Experts of a small language model: 821M tokens.
Below are experts of layer 3 (counted from 0) of a mixture-of-experts language model. Rows are named router (the router's row for the expert), gate (a neuron's input weights, with its number), up (a neuron's input weights, with its number), down (a neuron's output weights, with its number) and show model dimensions 0-255. Each number is 128 + 24 x the weight over its row's rms, rounded and kept within 0 to 255. Numbers have three digits each.
Before each expert's rows: a language model's description of what the expert responds to; "mostly gets" lists some tokens that are sent to it at least half of the time. This comes from a sample of Wikipedia text that the model never trained on.

# expert 62
Word-initial capital letters split off, especially A and O, such as A in Achievement or Aeronautical, plus education words like graduated, attended.
mostly gets: " O", " A", " graduated", " minor", " Gram", "achelor"
router:106140126104182160132130158087093142097113123105178103136104136122102115143116098169097086121136119119097122126106100149126127164116123107159132115122149153114114129178114110184151141135172187114141119128099105098144141131124128075116159140137105098138145123108115135087134128129107131168129096142123103082110166106095120139106137129143097120173124155093133109134103094068131080121143139128109117151149136123101132131114169103096129100135154154143111118150154083118147124107072128077111113120138097144118197097078145140126168090142145155101127137098127087103122117122139129132163159158160173119085134176141087115148151135106150128099148149137117145126114140149122143128142131126115121110094090073113081119124128141110122130116103124153132143142147126181149149127121111
gate0:130149090115129163131125105148130095131111149128114117129106119137127079142133128130138160103131151086127123160152128136059132130129126128127112125132117116136162140158068151108147127093115129138146135131122125124177163150034155127142176103086130056128084115119127135136118129114090167128099139128126083111172093126130128127122129123090124112118167121138128129186121131066136140128096144128143113122127139105133168151139081095077125128135090124139147140084128125132128131124086145117109115127127110114134124127108123091150158089185126129130157127127120123148129136136097122112161119128145177133119120101129130120139133124080154093164215111122091128090124116112128115127151139129141128138128150184152128174137127120128109141141102134131149145146120155133204134135097182
up0:140135125134142160121130136127124127141123128142113124114128128144128128141135130127179159087131121085159131147180078134194140099099129126139156112167122128190144121153126144149178134082130137133130105136140150081117174149071152038121171111114070130136148128107103140120100108147115155105079128117132127094160112106177152130110131133084102129097166188135172158151132084127127129130127122116129130134068130098135146133138118128110124072110141131143172145110090105100129128150092125130128091122139099120115132072125161102187139083152119139156127131101151097115128136138118135120167123172128142134127112128147126115133153148103114116165129128136129137130107143094090095128115122120123134162088133158130131175136128130130133137166131164129161093149120144147149119125106132
down0:124104174149058129104194155129163128130099131129112128146132136147129142145134131126138131094145126119117150119124127126094126129122193110165196114156104124133143069138194123120127112108134152095102137153117121120116132207162081111129164098138120121124170140135134135138073142149142073159128152118176128092129151132138134127081128140153129125126135138134160123126123125124143145121144146147107121102115136129134161125122112113164132148124128110129149138097137104133128128091105108100131122100135111120156110070125126138125128128126136155124125219169116133153127117103103136139139124147128163113103141131078125150075126129115113111127129125097135134115079128107142110124133105179076118087155097113124147098126128128111123131183149190130140103127149123159179123150158159

# expert 28
Closing parentheses and quotation marks after dates or titles, plus score and statistic digits and season in sports results.
mostly gets: ")", "\"", ")\"", "\")", ".)", "]"
router:110195089094187146194100103131123134149120184114168127127142133131131137122148093232137155159166100115118147100135151132132150143150149071107118089119146127096110100130090121177118169138185102124120112136114121126133139112158124139129157118105112119136135106129121165103121114165109144117131074157134068103143142123103092132111137124159146131132117128088151145165111128090168132125173150139123112143122108115094151142178195134103144109111151127121114097137150110112154158110139141118132126125097157135139155128074146139129134130141154136086157143120122119123141116124127105158120166099119161146150110168135123125107157131124138141129142145142124143095149150146111164092136149106123139101129126087131093110112127137099164150117115116164110155101136134118140144127135097
gate1:212133115117137165134124115152141077119151127165110148116128131134115130128149134127100120126117130077119085126150134086157114138114128126124177141106129120111120120132113112143124115126127132126088126144116124156128150108128126128132089127128124167137151130122093126079126175117125119131128115162140134206125134115154129117137128128162166118117126115117072132128128119129166128095123119137129087084128113113134145184147129126110109127163133156118129142107128107123166153125152128109149153157129142131125121113137080123117089141121111126100111132150112155127140137123105115124155106126147175115136152069128129101159123176116127163169192097118128097176167107099135140131135150106124051180151162123143124213143133133148123120091147107066067130182107100124125165130126113
up1:128128128149097129101117114129125142132109130074121146130080203144114112106125203107127128142079165152139119133120128127071140122129161159136128141130125133091144096153126138097139121130128106122190164119112145122122126082154120128126112125119149065126124129196132129103157128136106128136131132131121105129130143120131121127096109089145127154114128131155126121129100135115147107122163127115128131192125177126128119088155130136128117131110131091126158120129091140171128144097125128129124087070106112145137125144140189129187195131132146129128123123114127102137102120132141126128127103163068137122129133130130130216130172131131133075121130113190125131119106094149135149122087128139124144124126128170116130129128128135128131131125125120165138075130132132225131130117159128
down1:200114109114164230085134121140120128086124114144109119108117131130106131082085137136133138178145126095125103124126130121110111122156107164127159119108163128142134147128130100109189134125127131134153116123135150126174143170103131114111122110085124133117122125127134102101127137122163124128130131122112127151140134104141177106126090146109131137112128138125121133088095100130135152131143121148124111113143128142098113130127101128125106074112074130126122111098136141129126145155119131073094148122134131167115035116126129128127123153142112127126167132191129200130166133145136106129123129130083128135132104152133123155126167089111127118221138174110121127150119108153144134103173162120134127160129128124127121128122114104174127137132092129136089157157146120086171105129161128

# expert 12
Abstract or event nouns after the, a, his, often before of or to, such as reason, position, death, success, involvement.
mostly gets: " success", " victory", " decision", " death", " role", " fun"
router:125158066100143148157112119100140172171128125091166082140138115120158102102129072220154113151148126109092113119119152132128109134168119089151101120098134138078107125120113128163165145128127112090122124118161112159159100130112136076140138138164110110128156094121111137103127113104120144133142122122131118130107122114094102152139175144142126124167152130090149170146099093102133120150137105094127153147153139143140124141215163089125104139133128110133109099155147091132100148120103174133113112156129134136122148151130125108118135085151107091169161130089161103081118138148123120122104142154145148122129125170148137122124134154158103136132129144171146129086132129115094149117128119109112127108130126058120086131093146166092136113122115119161151122128119132111159132109131117
gate0:125152131126134128136098085128130178146101100150125056129083117147144162111114133137134117137136147172142117117117125179096128150128167130129169145159126131118129145128130145128089120152121101129123127111160126153109152131107095122122130126154111125128133125122110067131167145129112119128111114142128062136122079120109119108156142126133095133137129121080176118171128115130127121145144121112176107142130127125131138137171131147099127123129124165127130130187109154166064154159099147100121097134139150150112134181129143019128135121116130103141152135129147128130112128098174195077134134103123127127129116103076121077129133154125121092107123078129156129138127134098130136128127103099115129081127132101083140099127119196107120134132155115171128123124107149166121150098128125
up0:120095106131128127128093106119148124126116168080124088107125137091216154122167119128133112149123140123164108137124124128107116114150122066132128134124100116135106140113173128129131119145129146126160129127130129126129122118155129128119181123141164100155174119145091165126126160128091109130137130156154141135082127145124183118142126129106096173082189125134129137134129149141085128100133124129136142095130099111126134178128119101092135098129129117117137166144124122117130131173119144129131129066128106123119095149128124104104170129063180123115149131181118115094116125144128165155147112108078109181085119104074122147126165144179128128139106139179104128118101124153127137118117164139182130115113112116127135084121202147126134111072127129129155118144140130112136129120096110
down0:113128141125129114126100126130139122127159137088146121138117176114122133122100128149169115123140123134143091138125130141095128122139106194126136164134132121155097112047107141134132125129137123151129101155136052134117095171125061129121115127165116121196120120130134162139139170115098148132148139130131096135112144137194108162128116115125123137098134145130123111128101122150137128148134161132168183125157134076184125170132150129117146128152087151159141144102154122156130136151072202131103162124114153123134127128152132126129084131146119156118119132136038128128125128136115146119130134135139136153150142128125132129077136132128141190127047164132132112152145166107133177129130129096128144162139153093147141119119120116136145131168147120131148124127126151139125129184125128

# expert 29
List dashes and table pipes at line starts, apostrophes marking minutes in sports scores (64', 8' 40"), and words like during, awarded.
mostly gets: " during", " During", "During", "-w", "’", "'"
router:168149095057143203183134146104091151129135130128172097148121125128100107134120081184148121140163149111100144088145159115142116182155099119127130106112122111133109124116114142231152119109158114120118108130117098117138135113107150081143104118181117148128118121128116127119107153097138153110129137146115095121134182178102127139105137132135122093147148149094168129125109101096147133107174123141128125119113135132129128122066125150116095122156121160125120120147129087140083140112113122094127139134136180132131126171099137159134120158160087148164169114143153097124128123154106135180161147153143149103133128154136111131174141152110127130122129092151123150132170118162120132128134132106097124101108096108127118176111125122108160117147109108122115158135157117111156129127122122
gate1:144096110126130128107169134138055131209135150128214124079110129125133121143138104129147127128159175125139202127129126126141103161129156120130121122116159126127161113180122158129126130157116129117127116121188125109091141129055154117169134131157117178124106121137135131159088126128135138144137135125128112149088128169067111146087124120147115136098116162124131126128128124133127128130132152129128156101129168129127133141122123128113174131116127153127122122094127103130119120112126128128143155172104124116129123183088110131150198128142111126122107116119074125131125127100126119169120125135145139119143127146161052128155128124125120168158111102129087109144133092140131128124131130133141098130122129137196185119164124074092131097134122178130121116118108128145160145148142125
up1:106140139125128109129140122126119149137126153101136122171116097162097127128128168126116131163059086080081139073153128147179136159117069129130138133135139128135135134131124130121114134138117137129145119112088128116131132146144123129081112122121122163116128136119127093108130124129107147128128115134136123128129122114133130132194131054131122126163137125128082130124136128153178135098143102119121114139102134153127105152128125122193195112199126127140083170125095164075126131144117121127085084103129128140130127137134142196094080137205111135116143142134116146134140119203141153122119113071093117110156155141157149106096149147137128120113127120125132129146127145129122129188132106122100165145152127143124138141082162148137135109116126135137165114079162090123118129132128131
down1:130224176173132142122141121137129073164139146126159129098147110160129138126158127149138127170134113120137111184100138119180130137132072120172135134156119092110146132131125106106133112186178156174114138117165131139127127128183131114129115116131130137108126129150134128128128131169057155153092158093158126096158094119129150125114126143140128128138133124125123111093128143128109146147126158126161124160152139120178137131174129098129148127141103142146126127129128143128194131134125132129130104140123127102179177140126112122162108114143127093108160103143067130086166129128150125132126151127078135122153133106103129109130123143169163105153087139129154141126132121152150163107112136135106083140139114168127124150133134131162131069126134179128138129094115176132109094108160128

# expert 23
Spaces and plus/minus signs before digits in table cells like race gaps "+0.657" and "−1.5", plus sentence-initial In, Many, Some.
mostly gets: "In", " all", " subs", "-n", " Many", "Some"
router:139152102080190163206124161105137147145125144110134116130149127127124149116144102186171128102103125112082119098149128132103145112132137088140122108060157122141129083147146144180136137135168093117108142113126137091139106129106156122138137147166108121135168092100101123114149115185137104158098119153096117117115170166113096124117125199102091104178121143079138153141127126103106121145154112100112139125123123119089144143134131116128122093154134162104078097134163136135116139115146118102104114134135146124130172110128127098126134087141139097134110115099159106072091125125120148151123132103132151126147145126150159119119154145136133137114150095135112114151130138167117120097168097161116128105123105066097125158134136128141131149163078115118128134139144114125169097099119132
gate9:126141116113129131162126127121089109102155129130131103105127119199140138072141127152126117109120069136118102110138092114112115148103122155128110173129133127101174112139115065128151104128141053125113129134129127114137114150126131125114150086122097114107112083119128175136092097133131115164108115106123134125149138104136128126152142131133137174112165127188112108130126147109157085126174133123120107117196126153084154181127119153096131120053119129157150117101146116125128142136166156100104103113156138165102127133122133092129111124124137110134131166123156120133122110146124132086144145128121127092130142130162129128107079112121139126104137150124129147134075187169129189102147124104129157101158111125158118176124076131121117172117168129111137147161068126123125128129109123
up9:139125144130129129107128098108126126093131126136124128127116130130124086145122106113117111124125161146123164140096132129094136133127185133110142126205114125144093166128129140101133104108119148103111116118128107138130103133124102175145108155113165107133067121120120116106127145150101144104123139091108121081145093170120076114113187127113120125127140128109134096104128125124123183150114142134128154154126162136133124079105148132128171134172118109109124130141128132084105094145129131139067146142117120142149121152133135141108114136121150114126118100138111108099120132123146117109104140118136087115129119131089162112189127132099085135170137128127117114111125066143128123141131191124177086125109129146180128150093140123132125088122088122123080060096131153170134144180225127
down9:182127123171147154124116150114117184107098123165120122143177128119106124167047152104141147160181157108136124114130133108108130107126126104138115134127167135095118118135147091104118122126134142148147134128098130128168095129114129137106109202127131128177134126078119163129131109125125122125121170100125119184140133130137107112092132123134132139149086166136135135129136122163141104139129123096105142131180139109119088148140165132129128145162135144119125116137169105126147080132144142128112120135128157107139175201135123124142118195106112105143143088173081142151128122144145095124099164138142218106158142138122098139146135125137084127171133125138115122152119101131125087149107128092137124108087132101109144127129129128128118149126086130124135139128123126088189089113128129

# expert 19
Hyphens in compounds (snail-eating, U.S.-based), en dashes in ranges (seasons 28–29), and slashes in dates, chemical formulas and transliterations.
mostly gets: "-S", "-s", "-p", "-d", "-C", "/"
router:104116130116170164102114158093112133157124123103181112137117127151119110114130079173134118099139162090104091117133132112132134176129133078138142101086121126156083078114150124216127133130167097112092095140102065101130138117142151102139122138158088109103121101118149176141095103073141142161095139127113121111133162144106104111110119158110154126113159125082155144155106096106158124120157104112109159128129130137114151131097140110099106104142116143106121111149157131134127137094141177106125105112078167121099158145124153133161142097134129082150132107122110109115137122116122097149147119142127160107127160159147090089147121144125126126098133106138168158142146117124092128101162152157111137090098069101130127133137125153103138127116095123125123129162106166120155115116111137
gate1:127150066123130127128129127114132134167129129129119144130146122121131136153148124128145192168146151096124100107131127141126128113127159131108135127117125141128094090132134115128131172141129118160056107073147080133196130155087069070178114111122133127131127136116127104161122151123104092118129114153123122151159127128111047108134133138136125107135120131132098125173125144123158136130108198132129071161163090135170107136107128117127097124168153061147102113143117136101118125114152126140124140128112137152125156131075126127127079152132124131139129130136076124136175108077126096129177122131195125136151169130161096094152144147144132194090127126126131127122123141134102090161085149125101102123123121122141128128126136133130128132138126140146159141170128140126131136133140124
up1:127138179164127074137182129117110121152148128128138145085127130102122132125131115129125141154141121107124110112129128129151115130127144116136157141135130152161135128100131087127129131135157128151117129140184110115172115133086129145128095130133120110135129142144120125166125166127149094166128118158107136107149127131100067129150102143132127171129081135143129135124121129115130120125128128142128090176138128133152114126107124137170106125192127129133130134133073146207130130104132123095109120134129120186130127143087130126127082123133152133139126221128113090177133126095132115128143161162189093132127132156117116086143105135145133104100106123164131133139101090116045060097107136147044109109122121119089150131109064141105148129123141132131123134141119132127136119125120166
down1:112115128132131144125105197131136132143128075092114127088122131123132136139126217083129129156124133143165133122129128128129145169134113132165138119142104136204102098138100125166127132118145127112124150107129129130130116129157097129104121157123132125120160130166125093133133125114121138103152133136128126030167155122060153117130094133089149143141141094151128147156134128100072128129112101128112154113099090083115133128130153154086113142128128147151168128123132119120114127121130121158122099112122132138142112154123147141120163124133117117140106126130128136164149130130138132128120131125096124140120148125132114104183123141133128106140107093113189144167141157119045128116159137206110126106150056127063137136148145131121113141161121160108147090116124142128092120129124167

# expert 50
Abstract or domain nouns and adjectives naming fields or sectors, such as economic, health, music, television, tax, information.
mostly gets: " economic", " food", " financial", " drug", " health", " industrial"
router:118191059095159197181130121108104163158117157135155114133085135098125150159164073202147099116141128106068126100141117141089103151124127099134113119101143090116134146136135121156135153135122086109144125147125166116128108118096124090165130127146131114097128112129106129110111127128105151143092076156098087157123137124117122162117141139136130139140141118103144132171115116065157078118141146100108164150137123149116155122175152101120120120145129134130089082140152117153114130116094109101115101140105139155160161155111156122140119096131151095122181102104126096110101119106122140146130123128138152102110122144119111147149120126162147141108138136161105138118143118141135123086111096118105127098142091084097153145115099131122115130093123127177151149147133128127175152117106130
gate0:119133121128128083137132131116140153167171133097128124097157104115156129133152107131136128093077081101141102100155140135131127137128125126118092125124097128130091128134136105131124121128135110122126115112135130144127125117126126129147133106155140134127128115079132145214085124154076121156134128110114091124115130203162139136126125127122114135128151136114114067133141118097128122151104077136117106102149093116135107091129101117131129127135127128093138123121127129199114137166124132114137143172126125130129152104140201129138124150133109112177108118102122109127138130131125144120127118103123089147124175164139064153125128101116151107136132142148103134128112198106113134127147126121116137124110145167086143185136058143099151143193129122058184131176140145086104148166128132
up0:128116127153129127129123146135179132136119160128135148097121053128147114128208123130188128131131090159128106131123129132099123128154121120123134158128098150144106139128124130131135125144130145161162150133131108140143157138146133139128089133098187150127127129139152146178100121182109081182137144128089148082128129128125127140141092141176119140121137128123135129099104130094128144178124116131108165132136133130195118120127154095115127131133119130116126119074104124116105119116113130095161114151123129107130151095133152162105124078127127090189117116086123090138124118090128130136127142111158122140113163117148085126128138097127104133116143123198122166195104097137121167136085141128133126144154124137134135129130093122190185065128106156100127112114134160129068123138133123
down0:125118130127160126118164154143124111127088184134128131102068127069142081116129169097128143082113134133134157114132135115094096131112176115144098114127128121123140166120062110124130114165129096106095130147127126078128119124132170107115131140131144126108148121088119090159155117193131107128169168129124118080115111149131112130080163153129151085129146114114130059122144146098119128147137130181122121147116116125164138137128084131152130130131123156134127158110118116146115129102119141133109123138133137092126137070137159145157095118127135130173117141127114135094133130124105127104150160129099136151040092128154145152128127126131144132107161117138137132180131106137129127068152128133134165142146049127094164145127097132181117111128179135117150127109133146133104141113120120

# expert 24
Closing parentheses, plus place-related words and word starts like located, throughout, Mer in Merton, gar in garrisoned, and compass directions.
mostly gets: ")", "\")", " located", " Av", " Mer", " gar"
router:117167110099196158189129110124157124139138156142195149141109135106124149145132117208113116136163120146131116126128159150129162149144085053112145133141115159095091128109090118223136092149160106128097150143140104091126137135125156119152162141182086135134113081156138157108148123138090142133123126141143128159125130129115127134124125152134109116159124136092158144139144116140111109123153086131101160130111116114100172095176168140131109095138171188134129108124151109159129133124116116120131106104128154159109143120106135099147116116136118147137126110128122114086118117120078146113156143103126145124167136168125150101143141125104126160103145122118095116129137147112122119073153136124147161120148089106115118088101117158123114113108105094126142113125142152119113139134090113
gate1:133125106122127153119150103131120124134089129097122145129121128151129102107179135134210132054096093157117119184094119093125131120122128122108116145111116131126126139128107121130128135144122120116131116119095121143121183121128086132128143129095147129089100122103152164121127125144160187131129130092126125132114136127128091121116142136137180145157114066121125204119101126129216124116123151093141113123121098120134139139152132132152144135118141119130117087112179120130100102134104128132128128089161104096128130143117150065130112134123107097181173121126121138082165128130119121127142170124097155064137093123139086129138133172084136123139124130194083143122131190146105131139152142144115138137188121143128134092132098114141130151133135130116129137117147087139125138138150104
up1:127136129128122108129122124118160131148133140158180115169133100119124142128065093129069136218149140107127195054129131128115128139109138131189130124132128107112123080121135133123162089105114117135073129125156178107134132132130159125105117110134129132146129106123106081125101126117126102123134125143139156123156132137132135154127135108126069071119130151123143072168123129127107128139144134143124148126135128132116132120103137143132127115155126149138115145126089184078173158143136133131125126127128141176129122123148111168180148116137125120105075108107126119171120134126091135138082092109128103193127138172129136135127141104140126119131112126087149125146127113087173128103121090103115118104119125133130121115130120135080116129127110151227101144102125119136144139118111149
down1:112113107120131157119126132119125167163122143138090162143150110115092085134115141114153167083109109135106154086127177172130153078070084170114177105121141134119124101128093108113146160097085169140140166118097134123131177154103144130172133132123120126114115082151134129138132123127135145052079129128143135129199137129161172115128113139188139087153148124113122117126171110114115079124152136141104117114165124135125130141177113134104129116138135176112106131139122139122111148127125115119058116173129171101136128141140160117190113125128134151126127105125115119146119133161130137141140109117085150070129159132131140118118111123128104127113104126119085135172134119102088141109140127148106139157136155116128113137176134090099105106101119124129109135131103121143178131129124136

# expert 51
Opening fragments like res, pres, cor, bas in resign, residences, resentment, plus line breaks ending rows in election tables.
mostly gets: " res", " began", " pres", " cor", " Res", " Sim"
router:172169080123178120133142106134123203166115147166141090156125178126134155089094079175182137143140161151117110120155129128143153157175089142123130151125134145131113111114140117213117111142191127106090129132116097090128122149088155114144139134131151081136138107135116120125124124173111110175146076143112075109124130147112108118111136155146085102094147133126166104150124098110113117120110100144105174134136112104129127109115106118122129130132142138141146121144149126098136098106132125107111134094105155117134172153139165125133143117144121087103144135126115106095101131137076124153122155126134134117118153163142094153147159143114136100097143112104104130129144118138098141086121123116157141106138063118149116156136155130105109148128098110101139121163117139127153162150157110
gate0:188119133127134103129127131134123122129117126191115132129128132096128132123131152122127129112128131151114096187118094129137129127160094145128113127135173128126100133133129122162145105158129131124153141148114161132128113133127178119180127139102160124164108122132125154112121130178163140138117127194128113120128130144102122152128142160130142108129146139130127078064133127129106142113121131117099128203103115084122128123121123093134148128152116172152153144129130127121146115128098083138135091182118119080156176164128126108120143123127139088117137153180159138075120133124129202126196160151121128162118099115152194118092148144121152128136120128172078086114151147115111207130166111084078132128133112127129156146133109098112131127133155125090125158130136146140122112112130128
up0:123128133087136133156128128098126117109123115119140233135124135171122132127164156143164153107137124137108133116131106135105145128110166124126106125122113154121128127116130120127100103119132129129138123144159185095125124131127128167078138143138103122124128144159150170110129103077123142124120156117126124183148121142110131085066128142094126131139137140156113074124128142096153118128129146113129120157156166108127137137076130131126115172146129102139139117121121124110090121125151091129126127064129135125120129121114122128115065102111093123128164041138133097114157138094229128127141113123106142090137162129141139195097131089157167122114089126149140138134136079113177166129123114129108093122071141121104121122135136136142125104104097134133135132123144128177124139124129127
down0:129145121130117131173126110154147129096099128132179121128109130112117093126134117141179123144133105127133138126120163137143139120103100135130126122091113095097119112140134065135128123127146144108145137064122149123129129143114093127093128140123079116122154161142128106119138117088110130102131090107178127111166135098118125104175127135138082132146146142132139126132131092130125139104118101122181124153135128139124102071166125126124140156110140110157149155122066120093111087128128117123103125113099166110131124177114131170121115153162127082129139180068130105082133097076075103181129138162126135128116127115148145203129113120185139146166132128142150112151115111094138115163172124125141116113122120135162143125125133172124145097131188125160074165110114107162135128157147125

# expert 59
Country, city and state names in prose, tables and lists, such as India, England, London, New York, USA, Germany.
mostly gets: " England", " London", " Australia", " France", " Washington", " USA"
router:119196074062201169158133137074122157164163146121175133138167133119140113144141066186109144142135142114110125091121137175106152096168116133137118097133144098089150143142113110182147144129172118119132148112111127116124129123095126121155124142152092113128139116135130136103138096172109100151094096146131098129124146137093129143100113154148123147150122107113120097164135127112152096152166158159109132101152133119140153147142129118130112106124136123115125086127118116149129149104119135117097096153145115140159162125123125118124135069151115154112141098144151109115102129142101114158156192143149182119140119163146112139160127138101130158135140113142122115121157142143128108082177119104117132102167157103169121135138160133091106137101092114139129181131136129132158132131143103
gate0:142113119128132104148136133124105130111143137128128129114127109129211087117136129126129124143125136146151150044128099126134153131129129130118135131109134117065132112136240150115129128141134155133135163159127129116120145092150111124102109115125141142131129124125131143121127118127149127130112129134115186116126119132139135106127145128139160119116133190129092116130101146173127123149102118133128125128150165171114102163130130095129123094141130095128135110147121066128130126101121154080111085166123204126130136200130125127130108097133132120150083137194133137130127111111162155165120131142136107126171128127128038153148124126132129146103121129144153123124083172135180114133120135149124106125126134129117136094127119125113172153068130105134090142110132070142127175121128119
up0:122191117118128130143121109122109084147129128147136129128116159129157160151163117128051091176175136128121129119131139118192127170099139117143136126121151073136129128116178070127110119141119122055170129120122132133106126108147116130117098181112105138131127142128126114108117126141106131141127053158147149166136125128105141095113196088139131086144138152128088126116135133131132127100126116128109126128130129136122133134132130127124137102112085134097046082158144124127161153108108198140127128127154133098179148138110085156114167133127081126132122124128141124159128124121155120141102128128126100125090143180105137085162132111129131124118094141108128125148153140148136129129108116075075110130129128120110129078133111127126138132135129111121097131081121111169162161137154126
down0:127129124163115128156111118113169157129096137124128138147134090106127141162161125115123138114113129124103123110137168156078134106125118017130086122138146143125139120118153130124127156125093128119110125119103137106112144119123143121130126133160129135111109079128119161142125067180122100120124118127122100105111139109112186122150197051126058085120131117118137104103115146120127112141105131126128117164134118131142140131114112115162108148140149142071161159126130127126147151199156124129149128125124122145136086120088126111131128128128139128142156095162140121139147134204105212126176132097151108131127116134129132154106110132134129132129140153142153122127115111128081131067122128144134134121101108130130146140122133159148123085104147148143137151149181110119138086128077124

# expert 60
Word-initial pieces like o, O, Man, Con, Cl in words and names (odd, ogee, Manor, Clachan), plus conjunctions when and because.
mostly gets: " when", " O", " o", " because", " Man", " Con"
router:130161133095173182166120142067131162149146136144147105145160147152153146090137098199140110119097152132101113125122143096069124131149065100149118132138116137135132161114149135182146102132180126105112108140143136144161127157149115101170118101166112154110153111137075110126118072174133150134133144143122075078139171135096109121140102137106114116141135133110122137127107106111131091143146136149106156161143083149083154138078155113127104068119122173132115138147149116166094146138120174083114114142159128166114182105112127102121117088158097148140121136116125122100175111137103139135133123156109120121124116143139150125133128127087115161113138152143103124160131130136098124122146109154120102139128118091114138149137153127162118131121120107137108126132166100120133165137143120
gate0:118136119123125112137124156128112125067140128178125112105181109126117099119116099129124126134164129121142122135134139080143126129133159113164164119127123134153160113128129143135127093130132130135164114107145129184128086155132090138124134134110119169120166150108148131132133089132137132144122111163164178078127164172122110131107136108132131128137128126137091083164133088126125121140128132145142125161131130125133134102123127126090079116158103168123114135099128120124128093130108131107100165160101175192138161158101123139092139133142126197083133160140091200180087156128134114124129169129142138128118129126147125069121146203086109160099133127129096123123138101069127138127128093115101115105121141118104136140142141174170127126122119074140117116092140159142077153128127132
up0:125123117129132128128067136136142137135127115129117131199135121131128126079136137122129117137111149132131129126118122127125126127222125146097124127120123113135099150137150122132121130117090093120142125117070122080160131104138117129065101093131130130141111079166128096164097162125198173117105127105128162135123156142140130123094138148128136132137127077113120197081145182129143125164172141129155200129115130124111136128116125123124116095105150130138134129074167144138128130122129119140140094125139153128142116121152139127125136129128167157144146131058136103078149146124078153131094100123137135111127154127130154196157135128138128130119093131125122168138200113130130125130127124210163133138127127128139191097136091130131128125153126128127100133124129121117128141147138141
down0:128126139133140134118129129122127105176133139074155105160157124122147136148133131139129129124129131157120120104128183133121145133129128123143123122147129112160134130115129127148146128128133128132128109057152073127126129119136117139134113127154095116143171129142113120114157108117155094111114113130123228129126130137172123131113189127090100112101102126068101137152138140119142115154128106121090135125150124123128123105145128132142125126116130125131125051117142151128165149122081131176121148182116109144129151113123152100118165122136101144120161122116116055171136152086135063115142127097074129133123133137138117127134074142126129121102138147129190142087135109125138151132145073099091126132152125134128130095147107101133093127173125187143123141128085145119131128134123030

# expert 33
Single capital letters beginning a proper name or acronym, especially S, C, F, after a parenthesis, quote or table bar.
mostly gets: " C", " S", " Ac", " Mac", " Á", " stating"
router:136151086092197132159105149122106150129133146113165128177120134121126149132149139168165091166121133118100119147083113173121152142136121113141153103113134143099107114130121115198130147114166123082112161110124068120164109113106131098145187171160101115090137116148093141122120107147111132128113104148124096114157169170104107116132137147111126160166175108093124167142114135097123146098144114073121139178120137124158153161123148169110101121133137136152112084151144102137136154119132119114128108133115121177128155131095172141151108111137117093123121101105151119072111114126087131095170182155131167093160136156150125112150130145092171110111116104144089114147140117144148130102144115094131101097133128104138129130117134117154078153106109127140127110138135128130138128119134128
gate0:134131130130127129119128168130129129117128145134133121128128124117172133185128128129177179131130161125157120136198176149145132091118067090127138133134198126128103036130159157151094136128128127091101096124158172138120159132128083090132128122153119091104126125127128132136130127144100105129101099128083127118130136084140094104140128127121128126142109134164148126127138115123120124123070119128110141069163196131116132139165122131207171128091137133134119126090162125101149140097128149128117115140184122129128154105134133091133127125073123122098147115115140104130108176155114126147114128131127150127154125154130055136139131197154129132136160080140124130100165125133129123110123125141129127163115118101123120152122138095138181125129133109120132130132128158101149121130124130
up0:137117129118128126138176101140138124129080118110121142130124115162127066099130124128127102125130084094122134136058073127126129141138156158145117120099096135118130168147112125095165133122125160195153120134113128126130124164091163163135128128095148195157133131145141134082125142095137150129130139086140145151144124204132133187127128142136138132144125123100091123162122109126127126155128126124151134183104094125137129120107110098095066129150125086120146121152121159144097099152134100125132142109074149095109102144125126142112111144177125129172119156128127138128147075106123109130154093133143103141130128081110173143087109100101140129133113154115136103113073128111130119137142119103131186121129138140116122124126125133130120139127108181161135128099198075166122145124136128
down0:149130131127128133113147096124168151119133126106144089126127133141133127108128140174132134133138144186161126146124089124063095128154087107148092116143158157128124135154106142128098144128125124144167143105141167105111083096157137117174106169128116125121136127100137149116100137137132129123149104159160148111105154128127141121133150156146072111119169105125129054123121104088128116155140127162118128136123125156131161087091127134120127101146134129132167130128114128106115078124147143146120123128096151112142116141162126158122116208144129080162131127139128165134129085138131121137086102128067106099115131121129158127096129129129144113122145116121116117096152176103107134134120126108049141133105127145165130086128127124126075156105064128170147180117101146188147173138114146